Weights of a small mixture-of-experts language model, trained from scratch on English Wikipedia.
Size: 11 layers, width 160, 7.88M parameters.
Experts: 8 experts in each of 11 layers, 128 GeGLU neurons an expert, 1 pick a token, a sigmoid router, a shared expert of 128 neurons.
Below are experts of layer 8 (counted from 0) of a mixture-of-experts language model. Rows are named router (the router's row for the expert) and show model dimensions 0-159. Each number is 128 + 32 x the weight over its row's rms, rounded and kept within 0 to 255. Numbers have three digits each.
After each expert's rows: "mostly gets" lists some tokens that are sent to it at least half of the time. This comes from a sample of Wikipedia text that the model never trained on.

# expert 1
router:098130071142127177046170107152163115077143115153076153136136100122106151129123113127117169105155076143122138148073169023142164076186153141120157149138154128083131085126185124157107158124142134078185151108127180098124163159092133153177119129088105163163127170113121149098117177076098110071119145158186160125105121141137147218132150141148138172100103166124108137107146114103147131068086148138071099116134132121065160146167166166150168207124149149107155112129063134121093117153141115
mostly gets: " is", " was", " the", " their", " his", "The"

# expert 2
router:129075098147144119076093167142160101098149185162181155107102093101163158112114133140162158174119158094142152136122111092127202100126117172088162100148151087142207116086114156106162166086121153164157190086112140138099146190111164106150163132147102132105127161113114166156065134169155093064142098129007146135107112135124113141102103132147094161177092095210075152146138134155146113099109144128075131173139159083143147112066110138148145116090133091111094075125118135084108138087129144
mostly gets: " f", "′", " ind", " pl", " t", " g"

# expert 4
router:155019120157113154080115103191122115053106100132100149170099153177143102127112171166117176156139138121150169144134092093133179126105136177145101146126111139125142100093059154079145102099094095121116115108138124115133147136076122093077131106089108123147061041119171144144122176113131123113129048120156081124110079097085160131140106155125087139139176111104137148103149137081109111104102188080075141176142126134159157104182154142190158193187141132127158110129161150193136120126117128
mostly gets: " he", " le", " she", " ele", " a", " dire"

# expert 5
router:165203130104157096130096168097158101126157061149095115124090162133132113179159112169123132146126155126117130081146165132129199186096103079104179153090129124130076150145201164084076156120090157105108200117131120116104148126107106140140131082087158122120175150159158133131159148123096169149167133088133141083126143154141122136185098074166083189148095156156105086089167081119104131106108069083094164151114176146088122173114106160138096203166111132062148137187113180110134147126120144
mostly gets: ".", ").", " rec", ".\n", " Fran", ".\n\n"

# expert 3
router:147145103167119152165077113143163065128098107161118117119169130144146126119171121115129146146149171117106180117139140171150135121135053134137140136099141211158103133111099188133123080086156118092120075085138130115138068114087159166134162059158102119121158126160160155144094152157140095139129106165103167105103172127039105081127112080161113135111153190139132172113142158084150108080132125081062186129145097103108026180117114145133159070142129160128203171125110072132162123150154112
mostly gets: " it", " this", "ated", " there", " that", " It"

# expert 6
router:110104118144122202118107155123131136140113165165103122121132152140136118130134143096085121121152127163164076104088163108153119120158119101146139153071118168140077166168094137138158116160078125110192150078108192119151120076152092118148166135134069111131120076104228089077117092102091117178179155211135123126139140119121159083187199161152073172173089105127129094138116094175145121111159168157152070145138113170079106106101123162126150118121127124121142035123148196144137125093086127
mostly gets: " \"", " k", " K", " Y", " dis", " re"

# expert 0
router:189097075137134182129133078160170174114155114125109129168123130162187131171095139093115147125189143223138114101127192120188144183149145105078138090098130109139076130089106100101123149092150127068104111116175151148171129130128132128140176127054139160146104149140057109109100187125155042178111141114146161170115106213110147129171099147140118150108124087186104175122137168157097121136105128111093137141122167093164107114119118111103099117164100106111174052162164136131141163134126106
mostly gets: " and", "),", ",", "',", ")", " ass"

# expert 7
router:173127112130092165139120168149170113099113135171107090126151143100109195189067185112145180089127123157099138142155139088147130164160126171149089096115141120090125091165150097112152121093167135137131109093087109139102193159117091206035094187055134170141166201155165124127098107125100138129089140154109199122173136131177088142156133091097077129083141107145101124125125113107182114132151123072153190127069100150090172102132153106144157135137101098117120117119169079124107135103131070
mostly gets: " Th", " th", "-", " wh", " polit", "eth"